config.yaml
normalize_top_k: false
balance_loss: 0.00155
balance_bias: true
router_noise: 0.1
norm_place: "pre"
positions: "rope"
rope_fraction: 1.0
attn_scale: 0.125
beta2: 0.95
schedule: "cos"
Below are experts of layer 4 (counted from 0) of a mixture-of-experts language model. Rows are named router (the router's row for the expert), down (a neuron's output weights, with its number) and show model dimensions 0-159. Each number is 500 + 25 x the weight over its row's rms, rounded and kept within 0 to 999. Numbers have three digits each.
After each expert's rows: "comes before" lists some tokens at least twice as common just after its tokens as in all text. This comes from a sample of Wikipedia text that the model never trained on. Tokens count by the router's weight.

# expert 7
router:515515501536487490492510503508531495501567507515449492482490475513512510510487487462500511530537509474467512469505556493474508402476469492496526497483506507443499529489507485449509461509504545473514511469527502486521516463464473506485525497471545497486537536497477477505507485479516531491528500491487525503521544464536520496517511475527510511488535464527527496499499512462511486524508546552513481510504490484520520485514478520497428501515503512523492465491507512516475483539498551
down28:500518488476476507528480496502546508527487529515540468490465555527518489527492514545465502492511484493462533518515498502491545489459512492482499468537469510518477530508509509493474506541483532553499486504518513519538477496479519482523462460487459485495477467501532511501482515521471497463483560527498502518545492523521471522549490519485518461518444468536512539559528529494522505527501479509516487485476532497493486494501531472519528509518504533495493540456498479545494482548490498
down29:500499490516518512530544506548467477468524505513460503538471524526517531495480451522467510522472479489478469484487467466503482505439531516498508478527480537506480488483501471495486500475498529521512554486519503499504496513502502466533491462503468498506449449532485505485438499495467493482458486492563517513502522462499534484527516477499464500472535509523525466516509492517525493517516498489472463466502467531504447525510496489486513516542486517509480447458478494557535500503494498
down30:499519500501543458495488506499507503481468511503509454499486507518499545474531491476494475469524542545497515446495508469516452454509484491511531478494449477526526524484553482510541519487507453487473475487488485519477507532519517466495521504516512537490458481502491525469474532531501485493472466505447477470482488529490478486512484486475489538480518528471477570494454546524504520457488500499487491486487518530507429521451473458489484501514516491531493487497475491529489497514499506
down31:524499512526475505489498506512533465515486490515465482482535500467505508487468559491550444464498485478515493536549494487508481524536500493526520490518517464484496483519468510445505478506507499506478485513554489461459536492480575480466511517435540491491491522527507476503529505495500539487500502540506531490464469490531477488555507494458502475480535494518485496498525515503520539541489504502498544519535536492503514504536496487539497489491493520463457488485466501515484508499521460
down32:467546482484470518509517522519481507511528513510501555550473469532536537498537504531539507508486508515526539516522477457479517500481528520512544511518548466531482508537497490499509507509530510478471485499475489453501492489502488534500555521455445484499500490476518420509476520483534530510492485521498479491483502504503517529511520489537487532462518513505512510502503494524544513498543513513500460448505499474497539532520505527480524541521532490529512502516511504554526471470489524
down33:529514483482466507511436528502497499474499501475522511479490480517499559519496476519493512487520490487479505492485502491467476450513472534479458544514492480511511508499515513473531492520467459562490477493473487474433518482523527536540520488518468497492454480504498535456491475464525522484497491466509481480462536474541542485448476478504498513468424518524510506502460535525549519513508522517530507486502459505478485490488486504497497475461470508494488481485501546486484505494515476
down34:559512534496483464503484489439505516511482511484475497481480499517513507527525512506531496494522501505520514513543509506514536473484450507445482548501498521490514517516519495496464480436518487528493561529517508521481486470495516464493482465509496483526458494485473489507486495526478459544460544471478531518475494512524535537521496498497545485523469474484452496512469514487491529477515493490469498486498572518524472511475503472564473497496509492467459507492501493533495525521540490
down35:441511511500500492537492507507515520493453502468550503535485525498527472522509498480555533464476486499486532522527465534502526439514539515500539502542463506475511539489512484512488515461523476501528490494581481541512477540508515524526505498539473492501523497496530503485515536494499542483496487469485479505505477504525517504497546484531482495517493489458436537501512546513508511499541478495514470462469503466485477502468486523511489480507468479452501528488471478521492490486526494
down36:513488530549494516529510494443563493508499484533529474494460522502492511482452490519513520497508499501430514537492526503493508517471526441518498531530496523526448514485529533482508495520499520521499486481517511460548478455496475506510475472518484501498475478459511498481489458546493531560498537537469499467494499504534470509507500552480488518513513499526519474486447507466492520525532506513493469528493497521468515472484478490498510452510458490511476517474478518500550512485501495
comes before: ":", "\n", " by", " name", " information", " birth"

# expert 8
router:439518515462499486454485525466514482526535501519498444559471483506513513511549496509474490527504518510512519517484538490472542450524526499525477485504501508477543526546468524470492508511481496512493491475508510527493501476496456456496511500496480453492480490465509502477505512449502501503472476484486470524515510511473507502515501437521518493552547453470486491494514489500504462511500500461538505523481517541469495507502533501488461445505538497507487522489484480503553449499467511
down0:491508489510471499521510525549518524530518514507515499495530483446476494517507518506550431513528532503476484503515509482504483514473511498527515455460494554527466545470483462551534531463507463507512516560518527466487525540486464497537502498539504463526499462492506496459482502491479526472527462462491503473497470529524446535551486481490493508470509518559470509507539490484486520495464496523493518503506491498495523512481504468521515472494502518516489512495490517486529507482484458
down1:489516518484470471499537507441461520477507480466463515495528474520469461476549504520483526510494496490475511524492502494497530486469559452518498455531529472488520512499475472511491525476499495511492507532568512442489530481530509541495501502484508498512525472514533501490508500512460494469532504513552529457503503513529541542512458483447481498536503494519475536436499499490512497500500500485498529513494516500536523505490486492482468508515496497491543469514481460542554493504470493
down2:542513512480493530535483523516491465508532503496514516496533437535482517529460538464521483498484467497504506474517508473485515498480514528535507524454476493514495482527492468498491460502508472548454530527480507486493512523519481439522523484478531517461509472543450458497511518514446522453502493530487509473506480502491462505511496495467500506529511513463475554560500490518549535475482541510476459520493485478490515505497519484513497505496516473509473483478544520470520540512502481
down3:492502506500532536516478540509545481502494536509498544507487500514516497496495528508509486448513469521520521538487476527495523505514472504511476551472569523493491494544508522531541471504534524518529499524488524521523467502550511496519507483488488492493532514511517489457440536450510513508511493496506487531499443512526500502538511511506511468521551480492480496476468532495463508481502512541434524473501513507505492468517488509484515456474468509465462497527509480472572481487518517
down4:502508499460489538514528526505489502458498491501496525456493493464573488449505499485510512512447510462452472554473504479525468497514528510509520527520492464480491455488474549494513523507475494520502529492514546516512515491520506524495504500499521478551530562503486524508497466509495464494516526515478472493546526497492496486512473482484469527505498507498504498457511500536520473505501492431521498484518526501523532465494477501528519491525531551527532508495520483541551465459510484
down5:543478472516452491523476506492475515504534492499531511489486513501448499531509488488492490469484495474447498504486514501534513507477454489479443466470493530477495462521467549498507453518500488530515509477527535503472468468507442501542464489480519453539514529504501500505483512455493468456525515528540507480503508532523445506528459536471528487525484454492480503502458514516487502475528527510498513483489479525532524496456481510480461486499525504454504493519482481468487496495520475
down6:477568479476469522537508526504449543457490490530428554544502493479523527503471462534512508551546510524481536493468504439528493548476504498477510487559522484511489479525509518518513471451489505507507485492509488495482479503484476499510515477500484533559499460487488513523512478489534513540490467489486485530508489519518502497523510509515517486492512529520506508511495528529508492468512488488539486506467454498513528459472509505499488494511503553529494497487527508526499475456503519
down7:533508499506517495490546475491483528531500485503499459501481508462510507516483514452544512533509485531486527493499522503514515469492529559520492457487470515474523506474467509484486484555509529511427507514522517488478447521523428514489487507484495560504454500476523531509523525549496510474505501520472505489520475484527489539513439543502502524529488516491506517497501495481494519472523468527470479511505500492528497499472498489515499536473519491462469524460498538539478528449502493
down8:486467487526550512460462531511482497525516504525505526521487494511482507487514493553492494491519513503492517515495518523521488480524514478493486465448526467501483495483533530473497472492460517499538484482521500522517505553518475459492464469505477516466533500517534500473481506482472490488482514480489506456454491467459525516475509509502469489418502528518519481491512488492504504527539478501516483505543546535503499483521457495532471471472505486457462520589489477525523517511533487
comes before: " to", " by", " in", " the", " that", " for"

# expert 10
router:495535569466492494493500516473544434535501503507476461499476490517496502531449527503478503509497531491475517498499501514524514478505518534474501464489536504487463532491521553510547497501497525473488517510469511542506494499509507459460584488540496459491455471447490493522506522500546529470526509530477539479501558488480521500512519481523511462538494461482486505471570513513509474516506491500479474513512487499511515488467482499486502534532493490494498491477525479500492493485487503
down4:474497482491490558467490497444527536514514490506495492518539503490508485539476536511491467528539488525492493510491432517441531469503502510526477538488491526544485504467505515530535510485483542487482473493535469485489448500574473491527491504467502529475511483543489519518445482512500498529514500522494470492476494490503509508525489521477500496528531505455514514500444536488502491443473500514512500502551526455502518510463481521509492478548478470513508523484468495505486483498508523
down5:513517513520519513500542524487554473498463482505484476502483504514477486503526464502507442524501488489590512526481486513479516532438489530477490502497471527471490540487520525515504504513486530482480520507513471524542511498520503439453492517501456507527511529510507487518522493492523491491506502485462451468491511460522495485483508525480483513467526519506515481467503515479505486513456485521499517497506512530508470441518455473498490554487539512476523467490527467486506486432485539
down6:493487509497500535504462499511515511486508548481527423511453459475509511477483544497502487520519530461534503487471469447477532463494501518491534538468518504479450526543527506459493504544539502510491513477488511524507472525503492499541509487499506507513524482472512490506521486527513478535537546529515507517493482519510508520504498535479495489471477527483446487514487515458501453501549513467462495474484470535518490458528542517499531533478490523507501526503487487486531548460507503
down7:444495463468498499499502503488513513507505503510547513504491513492500513544500531476453480485468503514544457533481534498486488438494500477510478458489474501535488472498522492507510463487448503519485500455531499479525529512506491533504517515489503481491474501531487528493541473496527529459494495538504557483544514497461491461498495450530506499512412516486521499505477451531473530509493514510478472513539546513492476500512493495522449472495531507467514485553496514507519483471513499
down8:452470518530496497523541484513494510480464508524516494497468517506470499476486482477485470464521498475526493514465497460540489473545502508469473490503465513486439529517530528487492493455504476514504523494493476528515541506524485533508524536516508503508540505493495477509536556503471528502492492519488503535484485519483520518499519486479456516500462521546514532476537505473563474500513530519521483481515480498467465535491531518505554499481492552514493465493452509518457505572503496
down9:470434489507507486498496497526563483506497500547520483523533526512509477515498531489506490539497543482560517525509518476425543479496529472507483507514468514515527566502470517477452455521501512517481522508540472507475506542533537514542517514495477502484499506471466468501474526476521511510504484505498499504495480521514488492503507499493514481488504500489492501447481483516501504527532523484485529566506497465522496502488546497497512496431522480500525539471475507483533511447503492
down10:481504512504457497472507506470462518539458470492491449520494437527476495506528459489510483464489482477544495520477538469549471531550531486501488488495482485509512468506506510491454506506507477490511512471490520504512466514532556511445536492484506488487513486482492555508519519541513494497479525476492513488459485493465520492476521482475523499496488484526524480454486530497536468480467474515507518499486503480472483523459477509521499460480479508517482543525523539467549476520557511
down11:508522529488479501480434521490470524492519512500517491508527510518479521511470476518510503487491484490516471470511477470471513499533486466508549538518534499514565549530462526458504511483509459512481514493540542458492457456466493447514509499512503485447503512497520507507482523520508558487515526473481479532510527477480487499480467474542490479499475487514511483490479526552455456554488447457490550518512490480484514518504480519492511498520474496527521501508475479484495485500529503
down12:493519488486563484488506451499481521493498444522483461527531501464511499523474529533530524501509494485505498495479497521507521459490531549494487491500472504489495492499545547511476517513525529509517474494518500513478484531493515475494481531499509531481507519443477501490544497505533504514542518501546517494546520525504513491490529498469500532486527536528547535464533511451544497521474524500489483477454518520512513508506548452476508486504497530462520549467497539470504532489533450
comes before: "\n", " ", " 0", " 1", " 2", " 3"

# expert 15
router:455510575554471482500490508498512504504543481519485432496468505481530483509521498490503521479520496490506481508517506473494520482476501484521505482521481521518471504521538525487552538480475539466499517433451535500492447512508477488504495466506503483554503502502439498536468483464510526466514496478493540472525491505535508499501458462484496530510526529489499541473494520497525496524483512534472516512520561479492511488460476489502506521507513460464465485510532511495500477502476495
down0:547550502464490487467527481462500503481519482494498508497456495503511503500456532545488514539539524525495548522510518460519484515539478521529533472542527506498508534506496475495552495557516500526502483518537527470510447527504456486480514531470492495518442485496508537492478535499490503528516517515480546514538510499497490492549522489498522471506523476495523506493484494482433513539494535539478531503475490528510522481511496486472505525507507493523504482497541508516571482505502491
down1:480522474479454520544475470511507488519511464510534486538505531481531517478526523525499535509579504482486494467510473491534503488479542478511504483472488512507509522494537463584552488493494522465454567493526503494544482487478520506470487528533508496502502472486485496495512517481512473470510514479526553503502545528479506498488518509512540493481504481524490530450478507516539498469527519492530492489538485514483496517500546473475528509529514508517502533497474532505512493501457484
down2:488495501512521483522455480501499487500556498501486493455469507536485536501536485516482452444485493495514486488534552486505500511508526521509476469510502445534445544481525521508498531482443485468536521485501507501530484494531522483479470467537474548487498515511511469474503495518519497512507540548491498481487506501500519507555471515501480490503501507479462489562489468451502505516466513533486522462532500514478462507523484509491494472484491473503522494491533477520487508418489500
down3:485508482504532506506504552516549480512494495507498445477522471466525521479520469500522488501500526515540510516521441478508506469519492478488507499481465524525505476548503557509520479500472457513522493505487501478504523509499527500498496505491504492501557482486500504497511529506486587511491506493508529503527546434534516483487509462507480492525474496541531510460535518548515515484485488451522494518511548495510529513441508473507477526498492515455481499487474493567534494518489476
down4:463497501507470491516501492506518497559496497467474520517454506505501541528502480487497475500492528521504484513469515480527544467550523463506483528511489483515515534470502516461472532531522514502500530452530494539522479529487517529502460433484518517527516485492535491481521504492523553492512504479484520528481468527517529522476500449497457486453504470463490488481499497486515511467515488469549510586502464506517490513516481526500529514492540486521483527474549520481495495470479496
down5:548465460521498506542517439532568516490481472492483502473513508464472536490498484515488459501535503500487497492514505484497502478506471479478486542497466473481423491510505527528447487495481489520506515509493506505462494484515462545515478505490489494497461529504524507497501483488479515454508462521516462490498533495477510478496515513503479477515524482540493518507513504453496506531497522539555474477500486504510482491489489473445540545516539540528497537516526498466562471482517497
down6:493494507494468468499490481552468546482513493497553476506490505491528541496526515490507486454535496481523495519565503474486529490514515520455534519541526518510463507525544542501525475505499525500511486484526528471501538495476516535479525507525522482527435523472478484495491477502521514469519445500545501443498480478505519492496499471476507507498480520537429536525510498512506509518509472517517509468501528517489520543508472498518491490496527500500472504487525499520475569547504469
down7:503463501492443480508496513504519531453561513496529489481496493537498499504490472471491492521491519447522504456488474511482502513478522530471523493536483528478517531442512476525491468526477507469537538436492528480527492520561490527485494503483536477520503491504489524475507535481502437521518510499528530475546499530531457525466513499497490526527522512567485510501534504485537513519521497480504466497516507493506516464519522502508529470509507518498533524529539501524528498536473516
down8:471530508514501491475492486515504507516559512473534507504503494491500538508511476507486537488509507550472507508498500505503534464507548447507524503504484483460502537484524484508470482487458517502507502486518473488528481478503495483504512498515508528518488520507503442514518534493478514494496541423439440559486518533505488516503463513531476509518536519520517512490482446483453469534503463547455513536484507489499466513498469516474519513491476509479480493466543507502494477504567492
comes before: " |", ".", "–", "th", ";", "%"

# expert 0
router:511514522543473461481527516456537473512497478512470455523501479476472507508459436511517493532509506506540478489521506479472499486495543494527459431484553506472517523481487471507523516508479459509498525499488496471531506517518484462501497490483537472487463496451418471514509484497524556501495493466490500481468503526482497481508502511500499461461531488511492510444481495446488455539471520494485508514530488507479537486488472476473479477509507495463482492501475475485506520502498500
down4:498493511532506508471479450510520506503481500480472522471465481482528500459464527536490464506477509527470547504526536473525533514504488542494543493464550532471527474501548497493501519583475478472496486529528496525511492485473470507495494521522502525478499516487437545502495492459498485515486518501499493517502548511462516515500488518499502535509505524446475487503485497518540480503521499451523460482493521479534521494532449509474494483506497452474481485512443510535505495529504491
down5:461503468511501506494495500557504494518502499526509480528504488508521487527453505440493494495485515468523499497520511544480528492531496516493483512499494532475469466511463565435451492495508522498467479480468472525482540508464540499520543508470534496507514492513493490492496507499500451487475506444494502466506504514526483534485519512504491499471493503443520492564492486508518502524474478528554505475470516440503497472528496482524493487464525518483453517458521492459470491518483466
down6:516504522501494505498492478535496513508476491465498503464509541517511497479463522456484464513522534490534512518468508497502486498486457534533482472508502516473514537504476540473509525474462550496556477533503477497533503504544495511476486540513473488514519508474521460525514498558461470524551490490472532527494503498521467529495508497479477526455459505480553548507477497494488454526482470546497514520502468493499488494475496476506515515445525533547527503493520496444518480506479524
down7:474490531499511493444504489488489512540506548543510531493510488502498507503506519492506514505506465516485497520490473512516484519506496465521510453499496525497518510527515494491486497520518529506491528509520532500470519476550528483533482510495519497529449483512538496471488470487507452498529503476542472530495560477488478566513504489476504492490456492548519470503549527456485486462521456556497461521509512425495488506519470496471505474511477492539498505538499478553513499477559499
down8:493484543484497457466463526463504437493513487486505493498515491526489543518539443488511485476481531541489525530525484494476503501522528539492507481477468513502512470491485507565507490526505483475481524503506481539492447475481524501511544486445528485519463508512548495479565508508549498483483507504524488473483520490463496488477464518516512510504512496497451470489459453496462529477476497536512506505516484525542469544499523492462486532500514494524510479503519486526528467509512483
down9:505539489519487504512558472462491512525562533521506526549503528515530509514504504545516527500534507525472506527529535537523488499513462551426515514520510520480467474510461477506470445490503496515459466491486527498513499516496488517509538523493501471506522468482509510467501526438473500502495517503478474547515513505487527490527476464522511482542505497547497542475532512518512506450522525516504494521476465468477467486511495514512512523508487542450496499522521531520513487517494506
down10:476499537474481488506507529530496501522476550499500522482537496520480541510476461507524479462535552492477459514474479496527505527526517486505494462471496471486474461498507489510534507471491485541498485537534496466535516520507507470466484512516467511545467504524432514477493522517487505498487452482522507557525443512499483470492508508517548465503520512503501501523518555506459512491462496512506515517502481471498487504490512507452542455485497492533477484499534496512439502458504466
down11:499487482523500493498461494510481525493509527537519489513494535518517506537516566480471458469447494509484511532524505462520496450506505488522484504479462484543487515506520548496460503489463494488487495528461539485511514477510507521507466499480516528540486514495493528520514493516518443510488496504503485489504483496474468502533504490526498540505439521545503516518471507448534519520496523491498562513486498467495490496478505513493482498495469494510468531465587467497471465438523485
down12:533509487542479490506502554528555515508475503520503471467470536523494524505495492535463477489518492533563558494505503523498549538509526508516504505466487503467522493483462505517508508496495494520526503503496517469483519499455484484508526450506487501495493499530478535467468446471512525469547477457569487511482448484460523461450452482526513471496509512488504524487520475457469504507491478478513488522511511509463514529489518477514471542523516505489492517482486496463501509479510507
comes before: " of", ".", ",", " in", "s", " and"

# expert 1
router:471503531470494545485492529497517473488502511525490494562460494527556531489526515521474497485499543490565528507499501470448544487512527501530481480479501527507523504498519485500503528454498511480502472455480511484451515489475442481461499485488535480505525526501505534486518535479537495493519517511526530521507569482529524483479496510503502532513515508516471516498515484519540501540498486491501508518506523530470490516486513518483493537504549514490498496424454471462521473487471497
down4:498502481518502476506457527491504541478502512519535509484475533530485498557481472494504481519507497527496558499482502475504483501499515461556500502520488486520496473495521526527548520499505514535540482531444511510522507490521487494492509470453500511510505494464542503500476524449493511491487516508504514535531521513431490502497526486486491487520533527536548489502515461553533531522475506473512469504477493475491487520522510485501503484515454496542500526571537484505579495536491516
down5:492470500544458525497531525519511528447499516466486511463501510449508480499485536485492489485530514514537520508512491499503480504479515505484525556480544509507532495494510529503480518527462523538498509487491501493530503508512525509515476478505473511482460488523500501495456466485510503500459542548522477543535452536536532509469519531498476492497524563522461505516539513551494506509502476560461534503499514469532528462510427503492498498501492509482462531504515464496513523509484489
down6:535497501521464521480494482466496507514520487526498456533469490509513467481459467459479478502475458476504446468477506534503489514504511512480486509499453519495477526509467526496485509466492477491523529522535530496480546520504478515534526482529499491490538503447502457451467519465484488507484488490488544546523490472478459471517496487493533519466465472461511511491445542510530494484491477526508479508520519511473543500485530509522457520499518484552481524530484493519471482485476554
down7:478528458472489502468545463519489515464462524506477466457494487441516539470514515471512516459510523500503503490521494522530531512491509476499478541510523543485542463493494569523506485515524530539461470519480495472481500500505520496561516497503532465507500512467517529491489483579503478504541496493510484467514542520483513518497474498486490492509493453439519482490507501478552528482519488473509514501538496493485517494521504504521503495546525482503500502470530497501557510479498480
down8:509478457506526522480534557506525512498469521503559490497538503544533480526457531481505559494483474484488496511522525504498543512526497477487455545508462481502486473487509488508511515529509507525487487511469488467488453523512544505473515523491504494473494551510526534528519494505484478483453492516498496544506473468502484511523516531525494511495508472509537511594481508489505519513474465490507499518477491500503504478492567493483492493501517523496489483443512521469542483501488555
down9:460488493453510512492506491501465530503488529477480518478495542462516504501484515510508520480493501494492481497496471475531520468521522509538494481532517469508506436492486517486556574487485488515512515500491512532494501518522460542465503493505528513487505451474501520500525560496463463517486507534517476537483462493507507514465512503532496555530479513494496530504483504455493484539487509491478506544438486521472499511490479530535493509484518456517480531515537506466428527473517513
down10:479491491501488539508497495451557515538448543500544524515441537452498466521504425532462494500486467482498508475501531507505476534490470499517486508528474524506498526495523512489489496502518505529460498484479492508466502540509519479521516468507507510496497502505490486436497458517491488471445502482524559542454533449514474484500522488484459518498465497542537512484533505490521535492498499485493533489509516490485532493507503522512502488489461503483456486495512474483496498525458521
down11:527526501551479508468479467522455481499512520506505515516489485518452501492513456529477508498464524498481496478494492510524485488474496551512442504534516458472481450495541500516531485524487483567492535509506545524534484527498480460512485495460475555504488522500500489530472530531531490471438497514545512532502531497494472530480521491514528491497510554492532515504502514515525516502517477498511426503508522459525534550496522507482513504503501498535511494499493483499469510489462505
down12:497511522486481499523459490494455504526520490520491480507546489504519481440507436513515517514503522509454514416510508478523468549471538485500563496479510468492527445495503456493495468519532513491491530490538506536525520469504495521510467497497486513530446522535492503514499513509535502523460550521524523506499482539512499486530479465494488474495520484510474474450534506528500506531483510482537487496470500526488460537479489497480468475527505522489530471518532513512508517487514508
comes before: " the", " a", " be", " his", " an", " he"

# expert 14
router:467515521484464472466502486469531476483541501570490491552490537528513530514519427508518512479478513504530500504511511462495519485496525528540510508487533493509524554527541543510553524484459498471497505482529463518535464481513488483535503476495487488529503483479496512521494533518509507523453500525539491529483539477483522479490508510484484475480493460520523503486520484459498468534456515495499511497493507511482538521543535491449496487489500447530511469480526505520486485464503508
down0:500474511462506488491454490497486534447475501482514487472502468480459533514540468502453524523497495514507519485512503473459482488527514498549483492473494483527516533489512526494486486501502462498500499506494464503470501461511496499529503501500513507515471478485544601525517491499530505484502470499543480496527500522459460516514511531498492549483506515553486458501482483502474501469503504461463463487499529529473441525492480519502499495498510518494493532518476485570504475435491482
down1:520512467514509516489535524459515483522570483501480462528471417494461520512501463496518482534498493520496500498488514498471540526507518516480518515516483499474476485494498470519479476530507506533504513537497521455463452504502510502543495533512460525475471493486506530495467467534481473502484499504509516481520500549544464491518477519487473486484482487558526492483460468489475498529493547529500474476479501452526552480480455525526499482503494480477469498489518499537464514482506468
down2:501538516471535484478472430513499480533506465500497504484532458542452488516501465533442530510506496474531509469479484495522513520515475470493492465497483533505513501490509523509520505454566462479513491518492468505528472513474532490525499499451477507508492506521481487490460497518459439488504534472498449490503534505516526516478496508531542500507499502480478511493495515516495505517493521489466531538480526506476484556457526541502467460533502544541465493505480493504518525498501484
down3:515475491497513544522522491496562463524473494532553521493501503544541509489467487500498546504501512520530524489493532486530454476483499429497464506544487539501478501514554527491515468501561519495523518483495495506551487529520513485492478541501482510528523501481548525498491517494474479489485499532494467425489471500461522462498516529493534478479488495489503525510547499507531521509527468515487473465496506540506481541513460500463492503493508514499483498541493496500499520513453500
down4:518481483526492480562549503517525466507496472501517514488502525530561516503476488492499483493542483546510519529518487549488495443518529528519517486489485504504531488490504487547524476513504487516473481483472455513520475535456493506513511481527510534514481507496469473486459498503497532506490476489495489515443506508551495474507459530479426514527523524512553512529467466516490516496466461544542525483535519473489500481451530466480512494485479508489515485491507540479529511500510496
down5:499478488528462498497513474531442469509496511502484551476560486499509529477512488515466544519475476476495508484470466546486485532490452525493526530517502483503506441484476513487497517467505503502515499471483538493468488463503500480524504493492532479456525520527478528481487488486500492482527453502513494497489548471500514499505559442452478509509500504555484519496538538480505506506443544494470506507476513496458477497512491501483504483502502534534534499469478543539454483503481507
down6:540529465480509535486479461497536521480465497495508524509506495553511521499481532471467488497507506519536521518484544453501484479511494490492501495529494544506492522497512483479487515495511539473537511525477533476472507505454471429499498439490504548451512525523548495492486487511530522463492504495496536521514490481473510502451484478503506492522521489507495527509503511532483485499508493538480489501468480537483480463530463518506471484498516478461522525439536509455475514555492549
down7:500505492503503544482439515491509467492501497499488490532525521502488497493509530485469504539531479468506486500519496511554446506458507519467524483471490505518500541488525464508514531504528470504545469512450477538513483547488441502532521498480444455475537477493430500484524540509512475463485510462465515527512510491506508502543479481460506485486539524499557509506525501503536502500472503505515519500512533534503522494526518515510504493477520511510514519484492537470508456467474539
down8:504499495487500467551434500493512486522484505495496480519510491501511527478485517484487512488498492557495566476547486478503457515545502456506474540512507504540522484462579508526533531454495529533496513494488500477535471503521510501499451448507520483506471490514502464472491534519512478521544485502492484487492472507502528475526523501528477501532500517494478531481514528533520516463472491489508498459453509505475504492502531473525530451526508484540476531475506483493500454541508493
comes before: ",", ".", "–", ")", " a", " to"

# expert 12
router:480519563486457460477542490489505468474514504489502498510503516477498481503512515481491504494472530498521521490494554511495485466538499509503482512518525495490514521501443520489544508514458540515509505538489489510480525438489432480516521480486475442543510512485475482484526517487553529478524518492491512533472548471519501506473482528527462509492546480529513499513548552505498485550461478525521489465515500482465487494492531491489487508538529473507533528500503454502518478513478497
down4:516496480502499480499503504554460447484537492473506536528474490504535502490476518472458517524486495545505544525527511526511473516518475501535493546530448455527496458473511464463476534549521477512488522509476477481453508467476445466517482533461497478496506506515539469503488524533535459519478510480538502499509464518522505559518482504511517514517495499495502510518463503498468486505496531498539495490472509471521540490502529508533473448529479476512481480492472469482485521501494507
down5:479472518535506535509531495516545469532521464552479521517459504457527518519518424507512509499507519493487510495500491498525540495526536498538497511507507509501520512498489495457520524516476530545503534518487487524499454430504512507513522511490499481482502515505487493489480558517502494510519543536493465520526502470451509492507524485514479495503504539479543488481464487481527485512497539515490528485533537475482498471524559516536487482500515440512469509485486435499514466479483477
down6:486465480504483525467526513481465515562469502488533469531495515514499548490471486540476508518492455558514522513484497504527555461537485494513504511477471511496514471496524471548520519459525490498530497522537489503472496529502487459474506500500490530465516482507513506491480517524485507444460504513537525518480518489449461515498531483515478520502519491461493448485494525473508482484518531527469515502513517483487510501513564464515482488490551478463458487488466455494463502475505493
down7:497498480482507505490496501504491471526527520451549470481461497539518493526507523472480516494504487513529508432511491505497498510506486498483533530512488561510463540505495509562475564441497504471493558530495490509507501498494542455491537459517502479486518462485491490499503525476497481505470509459461493512516519511476481532499498503515480469529518477464507468534474494500472559483425483518474515535483549492517489520515496509474488474505450517523492497513468498497501496490528477
down8:495493493494481512564539488506531495475513472469523506511465545464487499503495487490480531509502502507493481510478531530507482517518469536528444507485492476505469471458488483509527537483528496493467517492498471522485504496527492504516548506481487497513488516492486461527546484503470512523489461534494540482510515498463485504518527508503501512543493529513508488508559528530468482483508504454456478425452521519550495473537502509448470480485499541518463460495537480518478539495526474
down9:452490508482478459490488530539476517530499470504505499517498530524456489485559505474509473521490513484448476516497490495519519522474455505462491506481526521502467472493518484504474485531484492528493500539538518506502526534507526497494493514505521468543521524530502472454515502508458556501496496539510512550483505468544492529532463522513444481485538465485504509531477507529517477483541496536504524531537515461474488496450532496516538530476475520510496485499509495541472474472539487
down10:529538489523517492489573456485509529518562494509515469511483485474456512535550533485468505541487475469484493458517498511492519504487493476494493506482526496497520477475480540499509487534495525496478525505487509475553442494525490489478489516525467515469510495468528486518530495456487437456522476495477526513431482484500502508531472484490498527523517496481450473466500505494508468532524485467499523510488469457499514489507492464502490485499521503472507493540468552504530530500475496
down11:472516491464493517525531526471472490506485517535518515461501444470475534528527572546500508507491468493499507513484504482508517487515502460484472515462518515539508483520491502516512507489488539531515527469509512543494493481526513513551497484526483500477484486493561448498524532528495498482495525495511503496463523471537507482507513489519516564481487489505510490485504524473450482472518499501559522513518515527525492476473525476557525522559467490490521495531508513467544506470488455
down12:508497470481480491497510500492530467503474493463493501513476533507453482513474486471519521550509476499488514522493538532519487514468464494478510462553519521508508495449421476525516472517525466481492522543539478456485521504556475508480487528515503511507500475504493525530507523469500525502522507460460540503480504527469471458512532500524489479506476556536476525474487511523534485513496481505450512544479456475529492453513508474502502496495514468490484515496475510513473523551518484
comes before: "\n", "|", "-", "==", "The", "==="